config = dict(
    d_shared_expert=64,
    moe_layers=[1, 3, 5, 7, 9, 11],
    normalize_top_k=False,
    routed_scale=2.0,
    vocab_size=2048,
    steps=5025,
)
Below are experts of layer 9 (counted from 0) of a mixture-of-experts language model. Rows are named router (the router's row for the expert), gate (a neuron's input weights, with its number), up (a neuron's input weights, with its number) and show model dimensions 0-127. Each number is 128 + 24 x the weight over its row's rms, rounded and kept within 0 to 255.
After each expert's rows: a language model's description of what the expert responds to. This comes from a sample of Wikipedia text that the model never trained on.

# expert 2
router [160 105 112 122 135 111 102 114 101 108 153  97 147 185 167 107  95  74 146 137 123 101 158 185 139 133 142 159 132 120 148 117 172 124 157 112 125 122 130 118 107 130 158 165 140 130 137 101 101 103 147 169 159 168 171 156 154 118 136 111 137 125 112 128 150 152 127 114 125 101 137 107 118 117 153 101  99  97 154 183 128  99 120 143 132  98 122 141 113 109 163 158 119 104 108 100 155 147 140 125 119 121 136 133 149 157  92  95 117 154  98 100 107 130 145 121 109 132 119 100 194  85 122 125 105 128 144 163]
gate0 [142 131 173 135  90 131 149 137 199 113 133 152 131 121 123  89 128  80 151 133 163 108 139 110 127 133 134 122 134 137  85 142 133 149 147 152 126  85 129 129 104  73 140 187 126 127 148 144 117  92 154 129  91 145 167 155  95 112 125  89 149  87 107 116 148 128  99 101  86 110 129 127 108 132 142  97 103 149 132 115  95 137 149 148 132 123 124 163 117 107 120 126 121 135 140 147  97  83 117 105  79 154 129 103 130 117  94  94 143 140 130 143 136 137 113 140 187 107 141 148  81 132 104 139 139  85 137 148]
up0 [ 94 127 122 119  95  99 132 150  83 158 135 155 107 115 106 146 136 145 123 121 100 164 126 106 145 133  86 124 113 136 129 162 120 153 126 165 129 170 146 100 141 117 110 121 119 167 106 166  70 117 129 195 148 185 101 143 145  94 197 128 157  95 144 110  85 132 142 154 159 123 135 141 137 166 109 142 132 112 122 122 124 128  77 163 117 110 108 120 140 137  98 104 147 101 138  97 160 172 118 138 141 131 146 126 111 164 128 114 109 111 124 124 137  88 164 123  98 136 145 145 102 113 131 159 122 117 145 132]
gate1 [129 129 116 150 154 136 110 173 127 173 116 137 109 122 141 125 113 105 163 126 127 107 132 136 163 126 162 190 153  93 121 121 144 163 116 146 176 129 102 143 129 126 130 167 113 144  70 121 112 139 109 110 121 145 125 105 126 129 127 140 148 121 126 155 101 155 184 137 103 109 152 107 141 107 139  51 124  98 174 156 145 167  90 125 100 119 117 109 127 108 135 141 146 102  81 123 114 119 124 135 146 128 118 135 108  96 133 114  83 170 160 137  81 147  99 137 147 130 127 117 131 129 103 152 176 115 131 172]
up1 [158  94 133 164 149 158  87  74 126 136 120 134 110 128 143  91 125 132  99 140 133 142 115 161 129 159 129 134 113 148 137 107 102 147  98 134  98 168 117  95  84 146 145 128 157 158 132 139  76 142 161 140 134 159 100 134  77 150 139 120 108 107 120 126  85 114 122  85 162 142 139 147 114 138 189 155 135 115 101 133 146 111 133 129 167 159 130 153 144 132 121 169 118 143 143  76 123 143  97 128 130 120 141 127 117 128  92 102 146 157 110  83 105 100 155 120 111 142 111 154 172 150  80 131 166 136 115 137]
Description: Word pieces ending in y or ly within words and names, such as Olympics, Argyle, Energy, Secretary, plus adverbs like also, still, now.

# expert 21
router [129 182 136 100 121 109  99 107 135 125 122 138 138 181  93 143 117  84 104 134 136 130 130 161  86  86 125 145 112 160 120  88 108 126 175 111 152 103 160 160 135 133 137 142 164 128 135  77 142 112 109 135 150 124 135 167 169 108 133 142 155 113 171 121 158 116 102 159 120  86 162 119 122 119 186 169 149 123 113 147 107 101 138 146 139 143 116 157 147  87 115 131 148 125 116 124 157 153 126 126 135 129 124  82  96 125 137 124 155 118  84 151 114 138 127 106 143  78 152  99 125  75 126 104 139 150 117 133]
gate7 [119 134 138 161 135 155  83  71 107 174 127 106 118 163 103 170 128  82 141 133 183 127 138 132  81 126 117 128 120 179 126 130 140 159 130 156 162  84 134 124  61 131 156  80 120 125 133 127 137 132 111 115 123 134 149 135 141 105 102 151 122 146 111 106 146 116  93 108 153 114 126 148 120 156 126 122 109 147 112 143 138  91 149 145 140 141 137 116  96 135  96 181  89 145  87 137  83 156  95 144 131  85 105 108 130 122 120 114 161 160  89 103 121 133 162 119 123 118 121 135 125 124 136 124  92  91 122 131]
up7 [128 119 129 121 132 122 127 123  90  95 150 112 121 174 101 157 172 140 116 131 105 138 112 124 132 156  95 161 143  96 184 114 118 113 120 119 144 128  94 118 111 128 164 118 155 146 140 125 168 157 147 153 132 114 133 113 157 179 111 155 135 158 147 142 118 180 128 158 121 130 128 133 138 128 131  97 125 144 105 119 103  69 124  97 114 116 124  88 130  91 101 160 107  99 121 139 136 104 181 169 107 153 141  95  98 104 145 142 168 130 142 130 152 106 153 131  87 104 120 120 107 130 104 175  93 159 161 172]
gate8 [147 125 158 125 142 150  93 138 151  95 102 128 152 123 164 136 114 132 120 126 135 147 142 138 164 113 126 150 119 124 123 137  90 122 110 116 172 108 156 113 107 139 108 145 140 137 167 109 113 102 122 153 137  81 141  67 104 150 159 144 139  84 135  94 136  94 127 137 138 134 119 151 118 162 136  92 152 117 157 143 148 129 106 105 162 146  93 145 109 113 136  54 118 146 171 108 131 137 161 137 181 151 141 102  87 143  92 128 105 137 145 145  74 110 126 165  94 138 146 109 153 157  91 130 147 145  92 141]
up8 [127 138  96 168 133 143 121 136  87 115 152 118  91 137  81 127  94  96 120  99 126 103 136 113 104 122  74 145 147 119 128 130 120 149 185  90  80 107 127 139 156 139 110 109 141 141 151 118 138 137 122 146 118 139 107 118 102 158 120 156 150 135 145 110 125 137 148 179 126 122 134 103 148  87 142 131 130 130 112 117 117 155 112 115  95 125 181 121 137 112 122 118 106 126 123  69 152 106 105  92 126 165 115 142 113 156 165 114  93  68 132 172 166 138 106 153 136 102 128 121 155 150 103 137  76 102  98 154]
Description: Word-initial F, f, sp, comp, imp, sub pieces, frequently after list dashes or line breaks, as in Founded, Facility ID, complex.

# expert 20
router [154 129 146 124 122 116 116 101 103  99 147 137 101 153 131 134  81 104  96 109 126 137 188 152 173 117 102 126 149 146 165 128  93 143 135 136 101 113 153 110 119 179 134 145 166 180 116 138 161 124 154 149 149 143 144 144  49 128 108 125 173 103 157 162 145 126 116 151 174 105 129 119 153 124 141 125 103 121 131 156 120  99 106 180 109 113 120 122 115  99 138 115 114 139 140 115 133 142 108 156 137 182 125 130 129 102 168  92 133 103 137 124 122 102 122 185 105 130 165 148 121  98 125 132 142 132 122 146]
gate7 [133 160 136 138 119 135 104 108  97 163 127 141 106 165 128 145 142 113 147 146 127 112 173 168 160 125 112 125 109 133 126 100 127 122 158 111  87 133 144 124 135 130 115 142 115 132 177 144 104 140 106 155 151  64 173 127 105 121  78 165 148  74 136  86 121 145 105 123 152 126 134  92 151 105 130  87 114 118 130 170 113 109 129 150 123 114 171 181 111 142 115 145 118 128 126 107 147 108  93 146 143 169 114  97 116 120 131 125 107 130 130 154 113 132 150 140 186 186 146  83 120 131 111 166 145 123 100 137]
up7 [160 120 130 116  82 151  93 110 129 136 126 172 116 168 154 133 119 150 148  80 126 128 150  99 165 144 141 149 164 119 108 176 111 157 133 150 113 172 164 134 121 100 134 153  90 154 151 132 142 120  85 133  85 151 111 143 134 105  94 135 200 161 124 170 125 134 127 148  87 105  77 118 149 143  89 151 114 133  97 117 147 137 108 128 131 146 141 125 127 155 144 134 150 150 150 186 158 129 180 127 118 116 102 137 145 109 117 158 136 130 120 129 121 150 127 152 105 117 156 134 100  97 123 148 140 104 115 120]
gate8 [164 137 174  89 135 103 111 119 103 150 108 172 162  82 119 135 137 106 145 114 113  93 129 161 121 100  95 146 137 108 141 111 140 103  90 123 146 154  76  91 132 115 103 153 166 101  90 144 125 140 144 152 175 131 149 137 132 157 116 125 131 117 134 161 119 164 146 131 161 135 170 111 103  71 125 144 114 102 128 120 154 134 143 134 102 124  98 126 137 137  81 159 109 160 146  71 123 131 122 136 145 138 114 119 142 163 119 103  99 128 142 129 108 141  65 151 127 106 136 140 157  94 122 174 127 131 150 130]
up8 [117 100 128 173 129 127 151 145 146 152  94 175 108 140 157 137 127 117 172 146 171  76 148 160 150 136 113 130 139 128 129 151 139 166 149 151 168  87 129 140 136 130  94 132 130 194  93 157 171 138 129 173 163 120  80 122 169 121 136 110 154 122 175  70 115 124 110 130 125 127 141  96 135 117 109 146 147 108 163 134 115 137 130 145 114 141 109  97 143 149 108 134 132  95 120 129 141 127  94 126 119 105 132 159 116 101 127 139 117 175 105 118 130  94 156 110 127 138 126 155 102 151  91  80 115 136 153 117]
Description: Short first pieces of ordinary lowercase words after an article or space, such as g, se, ch, har, as in harm, give, body.

# expert 6
router [143 182 140 141 137 145 118 149 102 149 121 146 131 154 184 116 112  98 125 128 173 138 162 134 122 101 164 137 122 146 182 113 165 126 178 139 103 149 126 172 136 164 157 145 166 154 165 121 107 133 104 154 107  85 132 114  92 128  97  91 118 144 114  96 149 133 108 118 126  94 129 110 143 157 156 140 114 162 136 154 121 137 183 156 168 120 109 161 181 111 124 111 137 159 130 137 112 146 132 118 124 124 121 129 164 152 145 132 147 128 125 137 134  97 116 118  91 170 118 142 150  81 131 135  94 122 149 158]
gate3 [160 118 166  69 116 138 131 171 139 149 127 134 145 136 127 163 132 118 128 150 132 115 116 105 135 125 172 166 105 106 131 132 135 118 120 125 143 128 121 128 132  99 185 169  89 119 130 151 143  96 113 146 156 131 167 123 143 114 160 108 164 107  98 162 108 146 125 113 155 111 158 139 138 167 112 117 104 113 145 135 109 124 131  82 116 127 140 155 159 122 156 177 180 111 121 167 197 134 118 154  94 143 164 121 111  91 147 129 118 124 149 109 110 135 149 115 130 144 151  97 150 139 133 173 118 118 190 146]
up3 [114 134 115 145 144  77 172 118 139 130 100 106 132 137 139  88 130 144 126 119 120 151 116 116 131 100  95  80 151 114  99 130 101 129 152 166 119 105 141 149 159 139 127 121 123 123 138 152 149 128 137  97 122 139 140 144 114 158 164 177 127 129 111 117 138  99 193 124 119 125 126 135 126 178 111 104 101 165  97 156 106 136  97 144 154 140  82 114 120 133 123 105 161 135 141  89  84 149 153 127 104  84 150 132 111  85  94 169 115 143 154 176 148 109 149 143  98 134 126 113 156 158 143 161 159 122 168 164]
gate4 [117 165 135 106 132 136 142 149 109 101  91 122  99 116 125 115 150  99 184 149 112  89 111 129 162  86 138 141 108 157 106  97 123 120 135 131 158 111 153 158 155 130 100 115  93 126 114 120  54 116 134 136 138 100 129 123 104 143  71 131 120 129 103 125 163 120  92  83 129 120 202 104 142 169 112 109 128 135 150 127 139  97 172 151 128 120 137 167 144 117 105 144 121 110 145 121 115 127 116 181 148 171 101 122 110 125 132 104 129 154 118 142 111 133 111 109 136  88 122 124 102 154 170 148 143 142 114  94]
up4 [136 102 171 125 127 134 140 139 150 180 107 123 128 129  94 182 142 124 130 142  98 129 149 130 142 128 110 122 128  90 156 155 101  94  92 113 153 118 134 116 168 126  77 122 114 139 182 120 149 126 111  84 140 155 109 107 136 130 149 163  73 128 118 105 168  70  71 163  85 117 143 136 151  97 130  74 112 131  87 118 124  96 107 135 158 115 155 130 144 135  91 132 128 143 141 155 109 155 132 126 103 148 117 128 144 126 155 100 155 120 121 116 107 137  99  93 119 137 143 124 132 131 150 104 141 170 114 154]
Description: Short word-start pieces like re, le, pro, pre, co inside words, as in agg-re-gate, Her-re-ra, United before States.

# expert 28
router [146 136 132 105 118 150 106 132 124 129 147 130 136 154 152 143 100  89 134 140 146  70 172 154  74  70 146 121 142 122 147 152 123 120 115 144 147 110 141 148 106 147 154 152  89 158  99  77 112 114 160 132 125 126 162 134  81 104 147  94 113 108 112 128 150 142 146 118  86 130 105 118 133 141 148 130 114 170 112 167 108 143 182 110 153  99 142 155 135 136 122 152 105 134  90 103 157  84  98 135 135 110 112  90 110 160 106 111 150 122 143 127 137 167 149 111  90 124 128 111 164  93 145 131 113 140 167 102]
gate3 [107 134 139 139 171 129 132 131 100 148  78 100 126 155  95 162 125 122  77 169 161 110 129 144 105 103 106 182 124 141 140 130  98 129 171  79 139 129 153 140  99 162 126 105 122  98  87 109 122 135 101 147 120 164 103 133 116 131 136 129 148 110 111 109 131 125 145 142 117  91 138 120  91 117 134 126 127 122 136 116 118 152 131  93 159 144 132 110 137 146 101 131 134 131 113  72  83 110 164 151 132 127 187 179 102 118 111  75 130 171 131 155 111 121 136 120 125 106 117  89 161 130 112 179 103 137 147 134]
up3 [143 128  98  42 125 149 118 137 162 182 146 116 173 109 133 113 184 177  90 129 154  93 125 128 140 106  97 107 150 117 101 134 146 129 113 153 124 139 126 136 176 103 116 144 147 167 104 140 132 140 118 125 131 121 150 127 172 106 158 115 135 111 147 111  92  88 110 138 120 135  94 155 134  82  98 140 165 119 141 135  86 120 139 126 111 142 158 116 133 122  89  82 149 148 135 132 145 123 117 134 114 169 111 137 128 128  95 116 143 150 134 142 122  79 133 116 165 132 149 141 143  82 106 120 161 113 106 130]
gate4 [136 176 133  83 130 107 137 133 127 119 117 148 132 156 165 134 123 150  96 134 120 107 172 136 112 137 138 182 125 124  86 156 144 104 110 158 112 103 142 166 140 128 146 168  95 118 109 158 143 123 143 102 140  84 153 105 129 157 105 131 156 145  94 144 123 108 125 106 173 123 138  90 130 119 108 135 100 152 161 140 116 127 155  89 138  83 154 128 146 145 182 126 147 149 119 112 115 160 138  52 145 132 118 134  91 129 175 144 143 114 114 171 111 103 123 143 120 114 125 160 135 137 126  71 158 123 131 111]
up4 [150 103 133 138 104 149 113 153 128 151 132 135 116  76  89 124 119 146  90 120 142 123 121 119 151 144 129 100  78 151 142 128  87 134 117 161 142 145 132 156 113 151 116 137 172 123 157 150 160 141 150 146 136  97 106  98 153 131 135 143 119 121 118  81 123 109  97 128 148 103 136 165 109 124 116 106 124 127 121 111 153 120 159 141 130 122 137 166 147  45 120  92 111 146  80 152  92 138 145 151  84 117 169  98 142 118 140 130  94 114 148 156 150 179 109 154 116 160 105 164  98 116 101 172 136 140 145 100]
Description: Word-internal s and similar sibilant pieces, often in foreign names, as in Li-s-boa, Li-s-zt, Bu-s-iness, di-s-ambiguation.

# expert 17
router [190 136 128 127 181 143 118 107 143 153 146 128 120 159 157 137  93  90 110 114 177 153 114 171 131 142 150 137 142 168 139 130 149 142 153 133 160  93 128 129 123 143 145 136 141 162 102 153 155 142 101 148 157 161 147 162 181 131 124 146 111 111 187 177 158 145 127 127 104 124 141 100 108 121 154 150 137  92 102 128 122 164 113 116 141  72 134 168 147 125 109 161 113 159 151 119 138 112 112 110 126 130 130 136 148 138 147 114  97 122 125 140  82 134 122  98 124 131 143 136 135 147 168 122 143 162 174 168]
gate3 [133 114 110 112 123 177 113 166 144 137 142 123 152 129 105 170  87 131 129 121 148 126 127 148 121 115 138 148 126 155 116 175 100 131 135 137 116 135 108 106 126 178 114 131 157 158 110  93 150 109  96 145 129 173 172 140 160 124 121 170 130 128 162 132 117 115  95 121 133 154 118  66 125 130 155 135 131 145 168 179 110 119 143 145 129 155 106  93 153 122 125 135 119 117 121 129 134  83 108 140  80 162 107 149 188 132 162 147 110 119 139 126 121  84 115  88 139 123 127 110  96 167 143 115 127 170 144 184]
up3 [124 114 117 148  94 137 138 126 127 122  68 131 181 127 119 160 114 178 144 108 184 134 114 114 132 146 144 137 140 105 155 127 189 131  92 151 142 127 127 129 135  81 113 139 133 132 108 151 152 122  80 134 125 109 140  92 112 153  55 151 150 140 128 132  76 137 121 121 114 117 135 159 161  89 156 138 130 142 162 143 125 136 139 108 173 159 143 114 113 129 154 136 137 127  83 125 127 142 142 124 158 169 125  86 159 135 139 133  91 116 154 128 106 177 111 127  95 120 125  95 107 142  87 109 155 141 130 140]
gate4 [168 148 118 133 133 145 107  54  98 180  98  78  91 137 123 122 127 134 133 121 119 160  79 198 124 135 167 116 132 133 117 155 106 153 141  98 107 109 150  94  98 127  82 105 129 149 145 108 116 111 167 123 117 164 153 147 139 143 144 157 104 125 137 137 161 117 108 128 129 129 160 144 130 108  97 137 142 125 126 126 132 132 147 159 110 115 166 136 100 131  93 128 110 135  92 161 136 121 137 126 116 173 104 134 182 136 123 122 120 161 135 172 144 119 110 125 140 142 147 126 167 143 158 133 145 163 159 166]
up4 [157  80 169 125 150 138 133  73 126 143 141  91 118 166 126 177 165 101 111 157 152 163 141 142  60 112 137 100 148 149 131 137 127 127 141 139 133 144 116 122 142 146 135 108 131 154 142 134 125 170 144  95 113 138 122 127 115  90 134 186 155 141 104 109 168 173 131 163 123 150 169 177 131 145 115 107 139  89 107 124 115 121 155  86 145 145 123 166 186 122 111 196 135 101 127 137 105 146 131 147 129 145 119 101 100 131 133 137 111 112 131  98 136 123 120 130 102 103 132 157 130 139 145 131 106 129 124 109]
Description: Suffixes ing and ed ending verbs and nouns, as in Playing career, Batting average, housing, resulted, often in sports biographies.

# expert 1
router [105 182 118 146 128 115 136  98 161 131 154 138  96 148 150 130 136 103 117  84  98 139 132 124 114 152 137 141 112 205 161 100 103 126 133 153 175 165 131 125 132 164 115 161 134 136 123  87 160 100 154 139 123 113 114  96 123 141 122 121 148 169 146 130 154 148 115 118  89 101 142 132 130 138 160 124 123 136 104 128 114 115 126 141 213 133 140 127 153 140 131 125 133 139 119 109 138 131 117 122 112 113 156 133 107  95 160  99 151 109 134 144 135 174 126 140  75  86  88 134 128  63 118 114 129  92 141 108]
gate0 [117 150 125 118 110 118 103 100 126 106 117 154  74 143 176 149 112 141 149 137  97 120 110 103 138  81 176 119 156  93 124 145 136 137 156  98 149 102 114  85 164 149 165 117 112 152 115 105 127 102 136 129 110 137 141 116 147 135 122 100 117 107 176  98 187 126 147 161 110 123 105  69 173 127 133 106 120 114  94 125 126 121 100 142 135 117 108 149 117 121 179  74 169 131 129 140 189 128 136 160 146 116 124 161 111 100 136 101 177 147 130 147 120 157 130 122 135 101 119 120 107 118 142 135 114 103 130 125]
up0 [172 148 158 128 140 159 157 116 110  95 106 112 116 134 111 147 135 104 108 145 124 145 126 105 111 131 123 126 118 132 113 120 167 130  82 128  82  72 117 130 144 179 111 127 121 147 101 133 119 160  94 111 106  92 151 114 107 134  99 107 113 125 125  62 144 127 162 120 148 154 138 119 110 153  73 138 120 139 130 140 123 113 161 154 130  88 112 151 127 165 126 138 153 119 124 140 146 153 149 122  59 152 122  95 115 196 132 138 136 135  77  89 120 151 102 121 131 162 162 112  96 139 118 127  97 125 109 109]
gate1 [116 145 110 131 139 128  97 110 106 115 145 141 110 132 119 133 113 112 101 140 156 130 168 207 144 141 170 158  93 152 153 126 135 145 119 151 165 134 141 140 122 144 115 139 114 146 159 140 151 178 124 133 160  99 133  83 144 132  86 109 153 144 119  86 158 120 112 155 139 153 132 137 115 104 139 159 132  45 124 125  56  72 144 148 120 128 157  94 118  98 127 142 133 109 142 141 146 139 158 121 123 124 163 173  87 135 137 124 148 141 113 117 132  95 141 144 128 155 140 120 106 114 126  98 160 110 120 127]
up1 [176 122 109 147 145 120  96 152 120 125 157 161 137  99 118 155  97 122 139 126  99 119 100 148 142 135 149 132  84 140 133 124 123 173 153 162 138  99 143 119 182 131 132 120 114 141 101 153 149 107  80 165  80 119  75 145 135 146 112 133 133 112 161 110 139  96 115 144 169 101  94 143 147 136  76  95 112 131 100 114 135 106 142 135 130  89 111 129 166 117  91 200 108 125 152 155 145 169 128 125 109 136  92 122 132 108 124 143 137 139 121 145 136 182 104  99 121 102 129 159 125 128 136 157 140 152 145 100]
Description: Short word-internal fragments with p, u, g inside longer words, as in Ca-p-ital, a-p-pointed, ex-p-losion, m-un-icipalities.

# expert 10
router [151 196 118 118 171 126 124 114 119 137 138 127 109 164 145 111 104 114  91 120 162 109 151 137 102 101 149 138 144 181 166 147 115 132 144 128 119 103 150 141  92 158 183 150 152 165 111 113 143 160 138 155 137  76 119 118  81 139 126 134 163 153 185 104 155 138 139 144 144 124 136 141 153 130 165  99 159 111  84 136  82 143 140 158 155 108  99 158 172 121 147 131 143 139 122 111 135 144  84 151 114 154  95 106 113 127 120 133 132 125 115 123 146 141 124 151 108 120 139 145 172 109 111 128 144 166 105 122]
gate2 [125 183 116 112 156  94 120 109 140 116 113 189 123  86 168 130 126 131 152 106 134 124 135 118 139 100 127 131 118 182 108 127 102 130 119  99 148 123 125 136 124 179 102 111 149 147  98  93 103 117 127 113 154 147 157 113 107 132 113 174 119 134 114 121 121 147 115 171 151 131  78  59 144 145 129 169 102 141 121 167 123  94 130 149 146 156 165 113 143 129 103 106 148 117 145 111 150 100  89 111 114 125 143 118  96 119 146 136 147 124 103 127 150 108  94 128 167  84 149 157 147 154 179 141 112 124 120  93]
up2 [120 107 104 133 129 150 142  96  88 155 109 140 130 145 145 135  62 126 138 129 121 124 176 156 117 109 147 106 147 105 152  97 142 140 171 140 153  89 114 107  76 162 124  94 109 124 133 123 115 144 133 120 162 162 138 140 156 148 136 159 123  90  65 128 114 131 132 120 164  97 142 158 138 110 114 142 157 132 143  85 131 159 108 113 141 122 140 119 132  88 168 134 158 133 120 147 112 150 167  83 104  95 161  93 126 104 102 126  99  90 167 135 134 158 114  99 144 150 112  86 147 148 156 133 127  99 137 136]
gate3 [162 102 158  99  90 110 142 145 147 131 118  98  99  72 132 117 119 147 144 176 114 137 119 136 134 160 123 116 121 111 110 107 103 108 136 134 115 119 129  85 124 121 113 114 126 147 143 150 124  87 139 124 128  81 124  95 131 130 138 107  98 135 155 106  86 106 161 119 107  91 146 126 108 109 138 140 105 149 129 131 141 118 126 131 102 153 105  99 108 154 117 152 135 100 136  94 151  82 161  77 173  77 172 119 175 139 101  86 182 187 151 113 120  96 161 123 129 134 153 136 142 130 128 124 140 100 147 145]
up3 [ 96 145 102 133  92 128 122  87 147 121 159 171 109 148 121 119 150 119 116 148 117 123 161 114 162 130 135 155  96 153 134 132  94 130 172 129 133 125 146 170 124 124  98 114 163 143  94 146  79 132 122 141 147 100 117 123 118 108 157 148 121 150 117 102 103 175 114 160 126 130 149 123  66  98 137 123 122  84 153 116  89 147 127 145 126 134 127 162  86 137 115 133 154 128 152 133  95 117 130 127 124 176 145 159 115 102 134 105  86 183 145 134 136 133 179 173 173 148 138 111 133 126 182  95 131 151 128 118]
Description: Bare space tokens, especially in tables between bars or before an unusual next word, as in All values, EPS sampler.

# expert 24
router [135 142 186 106 185 130 102 109 154 123 136 132 102 132 149 117 139  96 124 139 145 138 108 166  96 119 134 167 129 109 154 120 119 151 177 186 151 115  99 157 106 118 162 158 128 186 109 119 140 122 106 154 145 126 152 148 112 106 105 122 113 136 173 150 113 130 122 145 134 116 142 135 136 163 125 100 117 148 100 162 148 121 142 142 125 138 157 141 116 103 167 143 149 121 108 120 128 155 126 108 113 140  90 105  84 140 124 126  97 142 155 149  66 100  79 142 131 116 163  81 155 141 169 127 105 154 102 132]
gate0 [145 105 141 152 119 171 137 129 131 133  99 121 171 139 185 108 110 133 119 102  94 128 201 114 136 140 135 147 115 100 130 135 151 149  89 109 198 146 138  99 138 137 111 119 134 140 169 132  92 105 123 100 126 139 137 109 122 128 142 133 150 129 132 131 118 113 139 137 120 115 110 107 190 156 103 141 110 168 132 116 149 127 158 109 118 147 136 122 153 130  81 108 102 126  99 119 137  93 123 125  92 133 139 117 120 181 114 171 179 113 140  83  95 111 139 142 103 103  76 129 116 151 151 123 143  94 129  90]
up0 [125 145 134 139 167 108 140  93 160 155  84  86 129 167 150 153 153 151 128 171 116 108 109 142  84 138 147 121 131 119 123  77  84 105 105 134 111 156 127 136 111 146 148 113 147 117 145 149 202 125 114 127 118 154 129 101  92 159 125 157 117 102 133 135 132  95 137 172 143  96 161 145 163 164 152 159 168 105  93 142 168 132 103 126 108 126 130 148 121 132 131 174 110 131 133  89  91 115  97 148  84 110 130 112 106  90 150 132 149 140 146 139 116 123 138 116 131 153 125 154 143  87 128 130 108 151 124 163]
gate1 [ 94 103 133 115 107 104 118 171 167 160 120 129 127  82 126  90 154 134 143 141 169 110 141 122  96 111 117 113 123 103 109 156 123 170 186 111 150  84 124  89 116 123 126 134 127 166 103  73 129 130 116  82 135 104 103 128 131  95 171  68 144 133 149 133 113 140 142 146 120 162 117 114 126 136 164 148 102 135 145 110 120 125 106 124 103 151 125 128 149 130 106 143 131  75 133 121 109 105  79  85 148 110 115 132 125 114 114  99 139 142 109 134 160 160 142 132 111 127  99 148 111 165 131 105 142 154  77  89]
up1 [141 112  92  56 173 180 149  92 144 122 148 140 151 114 140 179 129 169 105 101 137 156 128 146 103 139 126 125 156 128  90 145 161 122 121 104 123 117 153 140 142 130 124 148 148 170 164 104 143 152 134 119 161  88  96 130 126 120 122  82 177 164 123 134 102 141 108 125 136 118 114 109 107 170 119 137 130 109 113 124 116 124 101  88 120 123 118 161 139 128 125 126 120 127 164 121 159 164 113  97 163 155 148 140 162 124 140 105 121 113 166 127  92  84 142 156 144  88 176  88 127 137 149 112 114 112 124 122]
Description: Complete nouns and noun-ending suffixes for organizations, works and roles, like film, University, album, office in box office, -ment, -ation.